From a checkpoint of a small mixture-of-experts model trained on Wikipedia: 1 pick a token.
Below are experts of layer 10 (counted from 0) of a mixture-of-experts language model. Rows are named router (the router's row for the expert), down (a neuron's output weights, with its number) and show model dimensions 0-255. Each number is 128 + 24 x the weight over its row's rms, rounded and kept within 0 to 255. Numbers have three digits each.
After each expert's rows: a language model's description of what the expert responds to. This comes from a sample of Wikipedia text that the model never trained on.

# expert 2
router:097189127113131092148141128127067117109105163153115143172135158108097135131133102100100125102132171149146056105131149147143129101101149126109119145119112093117155116130134104138141124100137142120119104153136117142127153126167147103149120100150092136103143120136091101150140129107119102148125105103166130115081122164114144145114147109147116143133090148149101094158129136117080131135160130125202119097108104136168137134122188164128116122110130138134090173093110114085102137118086097118130111098161134116113114114122130146144137122113096105151118110107104140140162127156128109149119123144164118112040130094117098091095152135151118188174154114153095106105115123138123166105140158123135169124111098162122128149138141166146114159087152137077121147138117149117131138101128130
down0:154150097104178104141127135200125157096146166080131098123123139126110118104137132105144091157148108123159111152153123136150141095124107136101082119150123135121136148110110127136152090116155120111149117091121065112171135130131122132099131190128151152099109091132151157142134130141132154159178132088157127148106098103121158118123131121178121084136136145125134123147148110151105133173073146113123155124158108126108103115143189138157108137154136148096097142117150133132153123178096130133113123102108146118116152121107107130103138114155111102179151097099097171144107126187097121154187129100183136084113130106152109150139141105121143115124091124134152148139140091136158123153141105092110162098139163132115135127097107107160109101132082118119135087147153123122142119130137114
down1:069135154123126153120140137118178122180094118106134116133145122162129130161142189104144081148084167190116138127094124133060098139124137114088089117136091125096142110121100101131126135146119130085122148137167157156123135175149106114140072104118147137170147123162117092149124103149120166131157136158094093113134125156141177122145150096108094135135122124118150133143101126148110169112129130116128131119113119128130142146144121115140118147135084093116115128110117113123139103136152136141103127084139116151118106108117114145151148085142127147137152122141095180124148114111103104134153138120097116106119145155115152131085112090117107138176082118144139131116162092133169120100081144166135163079150141093110129137139089141182128159096166089142103113123102114112115120132125171
down2:099120112105122161127123117151109119109100097122148146057138138137103122133125136101133146151124128078135135105118175105091086134166103127103187094161097097111152107115123124092142157139119151158105122129099150180104158112143115127131150135111094095127173150114144138120139130155159141121134121158098167178165142133091111104145158121131122153134150105107099150136149151089171143147096112149124155121140131120151122130145148157119109157128142131157118140114109154128120121180189140143141132119125123123102160109143121158121134164148148126121134166138151146152138120148128154132125145129092126104147139103085124099146124124102157080113097157118145075149157122150099127148116149109116113142064150128094116142141145156161072090122169106069085094087171133157137131108096126
down3:124122185129093113112137127120139102121090178122191173156131120122144121105116139127154128120118110110104147128079134139124117132125181105106154154091096126120104134098115148157135145172109120122127083121130124123101120129117189166163089168091123107120136132151142098154147111129143101141168129119118120120144123139131126143088133156130159136106213098128114145088120132110127077165149139090138103147171112112139106139147119111112118101122105114125128108119106100162150118193142155163150105129150137132120135145074139123096089130142146139137162170127149082120120135131120135104105125124116166142133102158110112139137126143123114139113127142127086107121152162107174125133151145140137165092164105182114109083177130149130112167150152143169087113145155108085161153113142133
down4:114154140149106134121164111111120094091120160149166134135178112135136088134139145093152093132122127192155180153149125122106124135105147153137103146104100105129113121145142116101141091134133135143147141148147120119098156145147160124124148103139169130149141109095116145088123086141107174142120092130112106112114130168137153160122077104167153130158144117146146096159155129156119146130136125104105141155149114156142105137148131091115075073102130151079133107101097110127164178118160109116142155117099134128162135140110140091099136110151171070130112130142123130099157084128106124124141166151174116117138175203115133139118134138139123185155126104104123068163123124131111157157095129123127137111133136104148162127102107095149081098117139116128139134113145135143123128094158160
down5:162127148140101136109138125136162147109136119140097146125131147120084159185138136160155134087116160114106147097128126140159129131149127167121149130144137140126105136119154127134127133130104151136151114124101118150106105138143144150149131140131177088130109157135131123150131122104112098142134124194109147167110124133112095153164117115111086144176141151110107142169122129195153167152149120132111121073115155119120130122192100132109136152156093118160113109147131111160184114136109165162111121075133124120136149107119114099153105093104141120126088134107122126086086218099103110095128112123115158056137107136129113141140126119113096140094144135112136105170111181148125131127181117124143130139144095099085154109115128123176095141119160136101148086110115143129116132145097131
down6:124143109120119132120149169128116068129153148089125106119107173062130143114124106126096141117135096120137116120138166147106118117104157132126099110159125141094118123107114163126143112081114157112096094106118152094106127112062167092181119132106109116132161175124087125161138099129130147112086113112170156135154132139069099117082113127132147111116147106120061136127119099112137156097117123135121181118117160142143108087119112088059125128147106136122128125110061143115119121135132125151131129171090123112105143125111167103126132125122125128145148144123125102069105136124116096137119121119154101150132118120131159093138150102156131102182158170141130139124124130123106116100156138148131115119092130132120130118117075140134050147134120119157143136141113081118115157106159148
down7:168163096124126135129144133132126144139141166075109160100180152157160103145165095138114084152113107109121126093126160139120119094124167136113120128129140117097126120152120104160106105088145118087093117112136133110079137149093172094115135117139122136133192161119178141132082172145113192133161136095132168152162088143117119102144116118114117135124106177131122089147153179139154183131136162139153112134154096132117138126139133110127151137170146119128120148105119137163098102136110113087151100156138169101130071140118150124162168133154125130113131143122127128158115155074134122154120129186114138115130162150117104135129155132105114152123119130136101123113153131106145119126120123148119132149121155144179132144105079125105101142168145123133168130137113176138081145163145128
It responds to: Digits inside numbers in tables, coordinates, weights and stats, especially leading 1 or 2, as in 15 st, 89.2, 36°.

# expert 15
router:102208126156098084165158118175065099105108169154087147100112114133116150115143103161111134096151144146131098090128137129091136113138180153114133146154113112126127115148101147116167106149089098122123089146140164167134138171124085104135102103159118117125123111102139114149148164159121131125132075138128146109121159167109073117102116106092118143133100154107119137121066124146091127141134158145139096145127142150174130123117116161126160131127163129152134171124109111057131135138117122106101134126164139087110110123145100134127142129149113130117127103094119122118172101121108101147124142082144121129139159102108126106108143106155115100137067090107137130139153131153133133133128134136162146101106104162125124124135135151153146162102133063129110146112098139121155126104130090
down0:105109131088125115141115146122131124179104164136140118148144166133136141139157151147124089116123109113156132061131123131143120081152125112118132138117120144131127114124067083160145107137143102110178131139130105125130158109128118136133071109142187109177139126165111084168145147155163156149142149128124109139143147102107099113146164070108105125073149164126120159156111121145130136114145123103149134114127156151147116132080126119115105120131107141143142171125158137128130139146121125132171142138106098106133156113138166152142108093138106134133140176136128108152089167126081143123109121204160183147112115148086176153114095134132131194121148110132118129127149161110116130190101145094122143094128143131087123134117133117154148109154107101138111108132092115127125108103178125
down1:148153122113117092118105168119127134104124148079125122193119099102106136157162125144146119145106133116113111095141162124165114140121133134168092126090122146121117081105120165155171142111116112141118126152060146113112129127091131127144134156110131135110136140165127132135095091108129120168154135132190132133152099156116148148127140119146099114126146145139176096132122112147141135130109126141132150178077105094113145144198136163129102139125153167156116110109098146185125129153127121089093132110160146092131107125136077103159091162130143130153152094146071119118117137100148101153138116143133136166085122176116144128039146144149147164158129128155116102145124111155111117132115109083165138138106159113103108128132118124145111164136119092163165131130126142145110125116123124
down2:146135134129122142160080159131145129114136111123167127100167119109151167139122124077099102153167095095126132153124108141144091125137106119098150084117112103106144162141177123134144104128090107134139127105116093118108073161117194135075161148100170104140171147133134130128158071095169099154136118141118152141150120165121150179162138128126088142134129129149101103188178170095125085125095083085102110130113132134111121104126133072145128113158110137108138169128112130123171119161152118099153136126146122175152143131080117158137126128137116124152133144126085171112143145122117093129137154147126121156152164109140142157125124103178178124131134151107132121125133148127121124136104172097106135120140140147129122120136144135151108093132157123127102177138099150148120131102118119
down3:142105125148145142091152122149132121133167139136130107119134144148166089112133126157114111148125133079144162117112109116101135189149128136117149099156141161158102115073127175105101132109104126137078145113134121134117151123146106169141146093131122113079092128067110113149104150114124118131121160143165176109126118138115134122141098180114139144156142163161147138152074121080119092141133145121178134162127161147166144134150118130083109133131186096103131131132138127181194108127128124127116127116131147112128182133149150130120136086128161128145132100108136113129121106128141132116152149113122142127130168106137135144143140104132102114079060159127077153089091110120124104160096123112153116108164123111119144083149143147128139149095108150097127087118163142165118136133171154
down4:109129144131130168147112120187149088108147132150121115098142110136117104092085141117150116095113090134102122122101127142097133159126146098125135179142136131140145120104109118160145111088135150109120124126123152121163139096143192122136168111104085085126131169122120133127092162096132134087161123105128121111122097162147126152170159129122135139165160088167119108110096199137155166150114105152100123119136160152138146107155097140104086117125157148132164144146102100146128124157121175131122102142113171139160142104174137117101133137177126103159125159155126123090158124099157131127117144085113120156136146121126105096119085110184136155109118123162174124141139117190138117158147121151145157110144158118144143136142109127133117115123127149138143138140057147154158132132092160
down5:122112108131152112089075115149105101113104146127101131164104108135149103097159176077105120149100111130134133145138142090104100121130082127135101084104109125120128112116140150131164144143120150133160075151114108128121111093113119173159135139153120167152107119119099176140138121133168077152083184122139183143074157114155132137135129123116142119166087125128130116129082139170165137119113164133133135136143131114144155143135111114125152080119109116116127123060120155107132146106126139155166120092093111149152151114186130124121110133083090159130130126102106091160107131125141166091148119092116101119147154142143084130152118139114104135138155111079139125138164162169110150117083169153133135116118132151117116141136161115104104076152132145125142135089112115140101135120111106
down6:122105124140134124129111116095119145115122077161107149128125122068118140102115167137111157117158106112077115138165116116136078157115120108138098141147094105103118129160081098117124151105117151096153102107125139101129118160130098140100144130130127095132132178101128148100097148119115137122168125128144167107120132132104089148095102149174116146175164115106137108142198136146147131148100132139114157106131154147143148132124114135183104128084153128142119123095107170098106152117174119107147114121142102156139110168140144090103116136104144164161140164122108101151098142129131127108102152141134112168140112118120077154112182125188153115155118133134068144135066096141123106167130160109145116121142098140143131147127152088108107131165140124117160101150161119093160167123123147
down7:200097152140124142079118091146145152115165113129157177161155150143112134173129150147143157120144093141079140128116129129127178107131134110133139100106130123132127124146154132093109110139202101114133124136147136140140146154148072131114133121115108138122128079124094137103129114114128114133107125130144151141162134130173099101118165133115136161113147137110127085143133137105139145129117162115154077152154154161138150093131098114106123146136145134124155121102118125127118095158148137137157173142134153106148138114132112130116122147138150131107168104125115137117107183177127108144135131151137108147065123092145116140103121130112101158097112132111120154117102077134101148192101118139124142095094137092100086155102131084130115195142102180128135138094179173156124152098148121
It responds to: Last digits of years and numbers (2021, 1907) and unit words after numbers like million, miles, century, ago.

# expert 6
router:093213147151104106189168128140116133141108177132116115147088096127114163177140070137087133105152107112134054094164186142134126078140106140141121145125108115114165133142136139123132071104105122149079152153108131138134150125107129107144136136191137128141097122094131123161100110148153121119107076139141149109118153117101092090090125124129108135135119137181096130163097094105108124130128125145158141143151139118161124133107160132123125152128130148114128165116121110110125113144136115148103112094140088099090081125082100177126147101115158111125151132103156145156150142150151130153129149139126145105103149148112097141092095118144122155135136113130109107128157171122112163121120155140146167108107155128162121149098144147135135138100112135129141150157125119154135107086121117
down0:111107159127133080090097126156090108140136183139173086145130128089155103133161130117178117091146107144123119144143089108145149143127145115101097129133133099134116147141130185129114152107144145135139102174104130115140129144130140111120120121143127133152117161124167122128133132140104164125153157148098142143137136113120123130140116147120166109151135131108103116129128126109138116123098126157138118129162170117123124152153141124146148123120154149134160140113120108153091129149100126105124166116104130115129074163139110095146120114141109069159065110106153178112041157120108119058099153139099117118112129138081129147072141154157148144128064132077125127135157122158172078149115123124142104138148102119108166114144131118115172115126095139104067114163106114130111140098160125
down1:160139155101169130136105123089164166124127122167115122148119139151136143113160104062072145162123152139116152120153167101156142103136085097155138130110098152112142143100099106146170139128133135128158141119130136093101091101129155128119106116140149113105120151109139109189126113115156097088157136142078129101144097154128128103144120137115146143148126138137145137113181111115100115123117109155126137180160092131158090131134109120142115091109146150157116121124176073139100155132101101098124115093091128129140155134106143116119136176123136119118090128096120150087125138113137118093119080143157130113149146102158104166125161107158079082140150120088111111099121104117128117126103120143125165117128117119150119124098149125061150081147170135106135116170146118084124147110111085
down2:093097148106096088106116156147154147133091175080109124113093161056090147131137122157118082115171118109136146123099144122117173138141127149109154160144100124110094107080104079144113138129102143125106140112150125094095146155117119080150131104103135100100136145107137137099139099131119133121100128103146129159120089128135143169160151124164108141119141134166098109127080159154079162172134128143161125145120110090115108108132112159147151081124086124160156125141162145119164156137139124136103162118131168119115124123125096132143132140124050171148181141144104109113117108106115144106128134112152142115168122105137112144124099155145128136144168130116118109113110160146126122143112172151142125121136115093065095136162121147118111141126098161135112140124105125118160130111076142
down3:107148113130166122117106189128127094160068092148059134111118131148100080129160141124119131155153143174119133145100122122129115121127106111142138129135149107145103125126137124120132139127175144156145118120092128114072180159177118163155103160165115126125158120132117156102141122152126138119097173118118105133107102134116111150102155137131163143076093136137128139123107136144145117119151152139132127149137135115169122145146094192100143141127166113129090101115127139088184123109177099153122105105150130159122133102125145097152129139122118095116115124129164100087155110164151136139144113128111193116114167135136181155158164138132104182141141149087116117099119104151151125073112121117143097114125132105115124135167091091137126096106111113149110106092130133158145158128174140
down4:181123135151164127097086133167146133117110138126077107120112124088071095104113147120119163144148153136109090134135152099121168172144167115092124133110134094129146116080146134116134128144099113154094134091095148147131101119140143149117159152156147100121099122170144108080112105131130132108107120116105136162120123125127120136108138127172066158119101091116131134078095096173117146143093083154100172133161096094111122124116124140145095087105153133152080147101148118116150085131130163167131089091132115137117116138136137124108164130105127127134113104121130146131115133158136086087105138113100112122163083115179162130114109134093099136090106127126127101128083115105120111093104107148109133133170111135114158130163085077126135136123110113109131183134130144116109121126134104
down5:130138116102115141166168103148107141109151123086088142162131124142108136123100106100100161140172144129103128113124143142122083147129125106158133080129145105136126153146136080125133128116158110103078127131108145139108084168111121087115090101084176136168155133143122127139099170167109134129133130136104096104154127117150102064153144084107153103134119136121111114104122154106149129131131137143137099133146105113134133093131107151100130138123096147110134088128104136099103065119120120091107120141136100117136124157172142144128123144123089153125163130184166127133172112170096138176096129112146159118124133108128106144157092103094130121120127160088101131128114065072098117123136149128094107131141136092101080144123128141093158191120092154091148145113092147133143122135143113
down6:126127143121156108140100136109102162160121096145109132146159098154115062133172132100120098147125151121092119138163094130187146117157146140171151089127094096115112097120102140091091085115119145103150145142140121150145125104153137153143116131160137108159128104121127119130081133134131126116125118088069142113176136135124121148152133133125102114121101081166150149125150168152113176125117134111121137138110098139139109119150164137144114138158127098094149140082136110138150110158107181116125142115116122159123079149148184132145099101122103155089160088130125132160155113131140137164134135187158111104136103105114084080123133123113081123134128144135149109147122103098105183177152131160150088157091124120154108121169120119131136121121137099132081129111138143116085131146157150
down7:121102148082132155125097133125117127138086122156114133121129104116150094145110080108129128146169118122086158138109151122099139166119130089114086118090096190151137158132164113122147119133080118116127130147119110153096143104169123125116160122115107139136096133103147133138117126114182080116120114051136140174111174118109139104168115155106177164119144166148144138129113133153111153115115174106139163103132126126100112132103109127139129157160117216149149125095108107102127149091148116124176132165119155101102123137088154112150098134160118132142156140139131085092131098112118140148170115147102109094119120100154173136139116156142130109122125116141121142103119122082115120140143108183103135107137128083142127129164123113141132132168110152157151117142110147157126152113175115
It responds to: Sentence-final periods in prose, plus wiki heading markers (==, ===) and table pipes and separator rows.

# expert 3
router:127234150164118123186196175176097104097097147149092106140109167125113179117152099113090144122138126129117072093146185166133120073122155145118106153123105116103119144104147120120128111095123118136121123148098142137145168168156155111149108123158112124114119125116118124171137115144141116121115090118149133123088142153111091107120132112127117157132120129143104124136089139125099126119141131127138108115139104116142121116125169154109142121156141139155083165118170120104129113144122136111102156121151101089122130075134116127126145123131121099112122087117138116120141109141098094134108109107145101141106138130112112136113136094150101131151118107114111090115158148135090160119119142156165177131112095178133114166115142136176108166113162106081110136153116141163128110107088119
down8:166188158129135145123142138146129162166119160134124131092153120138129146120150136156143120133092142078143154128119124123157135145148116137136124141106124107112144105151133133137097133148158105145115093143176141116128113129141163072121131120154189137130139146140142118149186126123185134119123173167132110112133139116128111073124129144162145124093133116094127101128109115161135120137118145150132111127156138139137162123119099105087101142122102118097150108124157165136133160134097093088089124148139099096126099155111185169178169119132135110093110084066159085118183094135138104147088108131115144123059118132115113143098127108111141168134160140147111132129152133148143104076107119125133117155113130118118132134136134126106076122155163139118193108116064116134136133106145111
down9:101102116188101094121148120103153127132105093155082093114152134135120131129158092114120109111151137155123124159120128127143150113111121144096139137103134083104155139143166102118121162131072129129130137114141114129117116135104152145157137098139133083121154084115136163096120196137133141109100132114115097158126141134144052132143131125100093082116157157140151083181108127136125112120151158102104146155133144154085126147131148122135102129112186149113146152088120094102176163124132120119119112119144119101182112104146159128116131116154106161113119108112120160134163102149145131121134145100116126180168104144124141108092157088102169119146060143114129140157105144091123123140154112125095111130143147124149179123146127160091107118133143185086097097141118124133146140111149126
down10:130135079122163106150148150134115103175132120157148128109105146169119134137124177134156081150071133145111097137170101132083122135139097122110170101141125140105186107119116123171110111181134108083163142145130152113112125131094096125128132088086139134153115124151129148103157127129114145131060147134169148094117119099145144134140126173100121137147149118135122097141132126111150125117110148113117149109164158113127140147155166135135172113148137113148132152088098145087130112122150079134154108109149109154107130159118158158118126127141126129156114134120108137084083160143186152163089179145147126150110114145073122118124123143115122113104150116116087145130106130136121113127145106112101154111112132126170146148094150111107092130111128173115077078130117101154133105119191119
down11:113107146094155120107147091102151111114140166155160123109137118131120104124092088147137096128114103152132131086162107120133164134194133123140174107174122118137086142102107144108153088111085100131135107139157134123102161116080121125105126162146174162174141134117097126102099137115150133116166111176124149102109133117135134154118151167139168184101122102087143180145142143126113113121129156142154132126148150129126139123153117183083102119164171116120115142144167167134132129118116112144096120117091121139115114145168111148133116165112148129073085129107149142162151142150104117124157111126100124133110098107118117148156076133144126117088113106092137151132157121126140163126130125096137102112166156151165175090143127117137077107120174150115118141136137130128115124167180126
down12:103186085133151125144128142099118139163121118113136141109112134132144129121099165136143126131094095162142136092147131160119174181143095072131144106107149147123092173162122144137165086108156088117119159187116085184131126153116130146133115141121097124134145140086145167098150139092124149125179101167147130119176137107114130107134097159105106083155129122091138134176165140131175177140126131107135095143125101157141119126104121116085125104141096131107164098112107107127157110131152124122134110116096127109135156115097143153126121106160141144133156140131142174136166142147102101167149134120145108131189137116155143113139138154122150165138162083120122106113163102126080133130138082122147139132113138131142137159119148125105113114114142104117128171104122157164147145142175093
down13:152131145139130150123140149110120153125097139139154068100127070160180122140150167138144122117119136159134165128133121131163147120161104142137122109141167124147111146119134152172158096092158144155128086130124153120132153150116145151154087169112129147103138119107173141108131125128147131082146100143100085138142109154123114118114159162096125102132155150074141133135099189131123110152133125140135114135118146118122055184137152110160137162119116117153155134122115122083141147117155138121076139091114145147108093147103125139139127099150156107117125120171122137157113192142156108179123136160131124150133131084094148131100144145139086116122138127071142119126160162134133153141156159119120076146138151144141167115101128153141148153124103132095078111155158158112137121106132075
down14:116123145144065159138141153137110110172133143151110111206120109149142141151143125124123139128081092134116109136104120092111153142145158101159097139125161117110138099113128130094138174091121136112097136177125189146128088134162089123114129223129167142155115144126121115138126146084143128113126099154144149126150125155123114155138140099159153126105096078151132106162140106160142106169085167158144088150168131086122072122142068144142170130132126112143117127131139088101163141144137169095132082081095126091144134132132107117154131139149139162131113109096147159097139113153116141114088109134098162131152110140137122119138102117133135120123123137135145176120128111127093125105152118112120145101121095127139107142128147128159119107107100131117120103114139079133121138129096128
down15:142171100164106129148135167107151152107113152110144130143096190127153127129130111117118137117112129143155150103134105172121131135146132160110165124134129138121132135132174137162147105124123159129139119095151158142170119148122137118138114106121106136091096145172124135127146159126134117143106142140155118145127169158122175129119099146096064129149162084117070155121130128193087138112180139131121144088155124111095101094137065124151139104115165097106133085152176198103128136158118185130135105116118104138130114151175161116082133141149135134130151112102173151137152145172122117113135131116123124097115162119121129164128172126125108149134099129155085141115176112179123124116160102084131130126135118146118153152129085162135121152139115097125098145102117129113101108119129123
It responds to: Leading digits of large numbers in election results and census tables, like 1,588 or 13,625, plus some adjectives and determiners.

# expert 16
router:127198129158102139150158133154115137152083184162104104117124123139131153130139120153106155118111128143131085118114150141091150099140159156104077117115076112126178103157104110119161116094127100094103100138146153179120142174137174103142108087182133141099152131109094137126127076157121115116139134129155117139083144087135143103124127111156088197145150139149123108137118103134136138127151113148160093112123108110149135093112137144111120139177103144126120155115098106107152111143098084122115158145157102107119142113112111111114171139119139138117151144136152106142156069140112107142085152122140115198056145105130119139111107112133119117157118148143143090108122127150138168126140105116170145098133139132137146135131134154141115145139126085108137130157090143137152134112104125
down0:142119171201127071128104140156113119128159130128137121123106115101163149134127115145180173141114127123123148090140117119124135098133144114157159070106133142129123091119159113136128117134176104163091129150170131167148129118091122140133129147133134106110140145137151129128104121164127124112139175116120110129129115152129163094160098115108149149140150162079175112085142111162149159127099115152120165164133132114164114153134118090118106110135159107099112114101144112083121149126101126077142139128107149155172140113140135122112099130129176141099162178132134172136094159138151128111126111172132126171125156126092107120135126133123109133162153165105148122114127133139116103169087119106122170150103130136159131162097192111109123098106135108159140152092133162098154104144069112
down1:083132125104109142126117133119101111150085116166162102132145122121140117137114112128122126141125098093131115157133122140086095153144096126154097076110152131102095157108148118160137143089121157107144153123166133119099133166139125128114147088089160136122145145106120152155084052143126142174138070090114123084086096130145119096168109116128156145175144138158118146102127101097111141106150141092145133133145166117112136130124140128149130133123122115155123102134144103124125114101163119128157122098128089123108138126086106166090151118104137176121122132087099176117100159141141102157130093135126156108165071120102113111131094114164115065147114154150138104112135154113122104113148162130088129156123128089128123128138112133136093135192162144171148119169106099092104133134105136
down2:124123156111119119113110132189120121204210128100084117133114094135143114138209135104117138158113117105104112135162139121136097116157152123110108155136124146124144095119140158110122089160161124139122127118098156097148085128119103151092121143120122148097144100100138158110147140133144125138126110131118136152121148126131101132111156140129124120122145129128121075149151143109100114156105162126138135104168098155181157115146127094167099124128150154092128121106093113133149131139150132123170146132147118122073128092105127154082135119165121120099108129138157125174128141114125135110161123119096108127106140132087119127158111146159113123135119140134114114153207112102065106122168143118128138090079172140092081115139085133107117147126125112120153146153118151137188126107107108
down3:128131173128135115111138129118116105101119100123115108106089120140108111166121117121161124137146114125118111113117164114168112130085167118107096127129129195135105096231118098107135068084099110085141145122150130127137106105169124149108106151127113133113120149079160081163074129121107116130100158145164118191121154122133129109109138161129101127124103147127134129131158102176119123137130140119102129130099150165093093147139140111115133164151126109140125151129122152158133145103127154139104123141107096076122120120168138112108127125144152135096143119112143121157100096161141180133110138141128112130092097116148142122109096118106137159097125124189147158151170118180081136117120097173120128170122163149106100172110121103161129119132141109112123113151133124125143168108116148
down4:149106150163164094153146127086063102095120128110138135118156133131119165146153107123132145149165149168068168099168126130140149159130122131136105116124132119122114161107134139128121137156140127166128090151105117097174139137099211100129136099140150110130151128135161126127121183115082126127138131124094132167119102173127131104147153120080137130145133162134148125124139148142153120141122145159110121078144122114157144132108151148138156105116132166104144144141140170120146155150086068157108140143116103121143114119164145105109128140123124070147108126105145107181070097128155146127108157127131125145157170104135147128129129147088108158133135127127124158123147099138116142118059075137153129130111124130108102106110136138153160114112135090156147095163107162097159167109142142
down5:145124127081154122106152113131097116113110137100072144099109099117134123126136134193132100101141129117150156091105147165178122130130135151117112136122151119163167120122135126137137138191119134130092113103146149167135122141148122132118176116121107140172147126129171131134101129084076121139152118087137134134129159118125106167129141113080128101132110135106156129127099098092128150146130148145163072096157151145124098102101116116140113152192115141130137134101121119116107153132119112144120118139110132177145142096146156148125101145177110155133073146143165128142085104163153102179107108101117140140108138104102166124132149115140142104102097130118132146127087091123105117163094130115125111111114137117155132161177138106117169103125179142127136102133168107138158140129215110
down6:161115110084128111125080118085137105153110110143119138108129143129126120130105143140104104115154150130136125145105097121124143079117149164188144127148153120097139134069124144164148113112127120171116102129120096123086112089124145126137146158144100132156107123124140124131116129081129137104141122117121066138131163126112153136108159138129134096099112141121117149137149071132123096123130112128120144161088057165144117123146137160135138165083144102146105088194102107116097157157136121116136149127128150113152120153114117113108104104143136130113133156131124157175119143149158140104100122114064107151174080083135157144149098136129086110153144147116116067120131103131140127083161085149119112092171151155099072129102093152136132106111160113127142112127126128172131111109134102
down7:170143128128112099120098106132151102126109149104103113138152139131115124112157166148131188166171132110132129098140160118108109101125112166126137137124205116126133116120161125126125130143128140153089124145169121142149130123106133170174116098112153184104095126105072126126131128086098115159134124132179088136094138124146131125142154128129110105131134194104112153102141119102095105141125137129116193107148150112126101108138110112181118115107073091119138130122093160084094106106144139125140144136166093148113104144081115084125146139104127114128130131105126183114099105145148137122140175124131140125106126110154117140074122106102127150145105079136168111110132114088170108114137151086149132146137102134084110120068124118137151137127139096135160112136112108130119131178154120
It responds to: Digits following an earlier digit or a space in years and table row numbers, such as 1846 and 142nd, plus stray single letters.

# expert 7
router:084197138153097098167114156167103110097097181168111115136126153110087155127115098123071184104111121147126062107127144142131131117123185178131103134103124128097070150106139103117156119108155119106148102134137153154136143150130137133142128135145131141090133144111148089168158136164142090139098131105137128157091146162109084107091120112134103133119164159137102127121136116090122108125119109102134100143129125149149122139138131137116163117167147128137114149126143082125100100135112144143084134096126121121141140068109102117123121128120140132129121107143136139131178090139088116151101120116144105139140152116101137142138108106123107109146092109104138055120144163171126132147151131167171133159144086132136113144096157125162115158150144108094093140148132132140135110124109082
down0:176127128141159138139113128085090132124109128127146151132119163069131153141160138131157127180137169117109096123109106111135134128095094090143121113127154116104100159128099106160086081143162125161167104129120109118135110138131128123137122112089104072172141129107099123142104153129127142153113111134135140094118133119114097101166098114109150165119155167083121141134155138087165122142169119101145153156145108112122118134120106113152152133114129100132092071130106123149142117178142173125117091110191151095123143148158065130150123089169129140097155144121124075122150144137130131164143130106130093124114126116172107148103161116145118133150142103117136160144123123185088077138130152113127119153137110142131139131140103187164095141111176143123102106136125115144171141109139130
down1:125118158123162149140103140165101150141140117165129143106161125126115060096119125123109101110167143156117156141106130107152108115127064137138095116115147156118103153140128147113118133117121113137114077141127139120143160105141149121135129134129123147079164094143114172170148106127121138138143149098103129095114064144132099136136158088130160097149151143174156138116135089128167104099165094150104090096173140121127120110157132117128078161127145131069108145085131135135095125134167147146126141146144155157143139119123134120130114101164104121095126124099135108165090120123115110134121154102129106140102118167133179153115101118199119141118098143104143149129120162130067120146080139159141120126122122122164126115094111115135177160148149085099095106119130127148073138099159108
down2:100107162140131080134120165131160151124140124131135158172123105138176137118161123168107173129111125159131139131132146163110138111126161118117100129157126109119104125127090153180115162147121141125097145133117102113103165131151075144132128146110117114139161144087162139125123121107123117145142121119169117124111144122090160111143149106156145169138098156108078131116163121117164120185163157128152141127103155102121080153103129096093098088147132133085126082135132143105140148125092118107105114115126144141121108158103118122153158100149178122138162119141069108139157132154107119107147140129099153083147132138112118140129133090124112120193105083091150136098122142103098119121124183140074166132126138110135148118137122115115116104133101115143159114187109090124120170189100124
down3:127131143132085104118163114116126132076129177169136136131114159127136133076144090126139101091132142139125089071163109101120096117095107107131066143141127147116185082137148111092161134121134105150143122129092157121121131165130118142069122167153114159131138123161112087146108136097112149104147160143073089109153125149094175152115163153144097091103100126120117140115115160142087073150112158104100121138119181138130100158132139126139119145132103182136111135159100114125094163117076142134115112134102180107131118101144100131161149162150136137152128181134136076161156158126154130090147141136106141142097105133135145131127102137143117138120130135108132121109107170100128122115085118162138130106121104150125135116146163135121170146134144146158132116156133149112113131108127148
down4:132144144126128133168168153119141138161096134125124094120136143095134164140144127144115110109156114173128132135118141146109157134134088102114097133103127131171108118149123144121127128117118172078075093127096156101107093132171122101136109158148122111136147116136134130112200131084150130119103096146094101107107146159150144148158085132147132133136110171111164120116143161125128146134126122106111135116151085114129151149133126134101164125155143142101144113104163171132124087149122086111129132163157106110110087130175131156132148156110122125115144150104105107089063108156144126128123115174097116209139114155151136102069107172118147138133129110120129093120150140112138104180110142149115111162111161104128128100090126146102136158076112117103152131125144099138162125064150124
down5:137117090102141145118122132115139124122140152159125143158118180130092140090083140109101142143116105133117091115155162131169131089110132121083120153130143147123096119122125181093112136116145149080142141102143116156119113110156135102088130092113123117129142128131166145118123129121131125131128127116168135126156109129130119108156118115121101140137130163136103104141116142109159128136162129138123077177133172155111117114139102138104097091125126145109069144094083122116121129136133172132111150133148111120160097128115119164128110160112124119144097115145127142159182100173143105107109183137116139123103130146147117088179098171133123078123078130094150161138151133154162122120136174063134145115100115123160065134167128125133039121139129152151109161139164107161131113115088137
down6:131097122147119106134132156162151168121124153139102128135135108163166107132141102145103112106173091128122163176112140125104096131135155141170176183059121162132104132104072122133146103146145173133144073151137143143119127099160107139132121114108126121091148152117153106149126164104084058138112130141166120147118082182117124180140147153117092133133129157085123151135167097130155136104115128115140153111133116127165085114100156116119128120129135150153132131099124164136124133105156169125120099139144104124078154147120163131123138145174131129105142135090125164120117132138135126169128142098141149122125131143121196117131171095147118142148128112131109158116119142152164108137163140123157134149115129095076107101102157109137106133167108155135178098139156138113098142131117135
down7:125147113124120084128185146104083133145136117115130140130123211149161101158083097171138182088095142137118145156143112139127114137113095108098091167094134156134121133121101140149124162129143098122123081125111126136142115106143156122119158124141152079085083122113125151115097161123159101142104136143146142123127099121122134103143116109136141169139150161137133137059097125075154130115121097136141121114114125096125134103107132168169135119172106149098133151141139125156108132123130120124125083135155111099153100108110136126143094174125136123127142129142133061137109120112109119133103081185119104073139131111135139152094116154102131087125159160132132142141130108160126136114130118117136186091144140148140172143131141131170085081109144124146107153130149105138122137148181111
It responds to: Percent signs, were, was and table cells in census demographics and election result tables, e.g. 49%) were females, Votes, Turnout.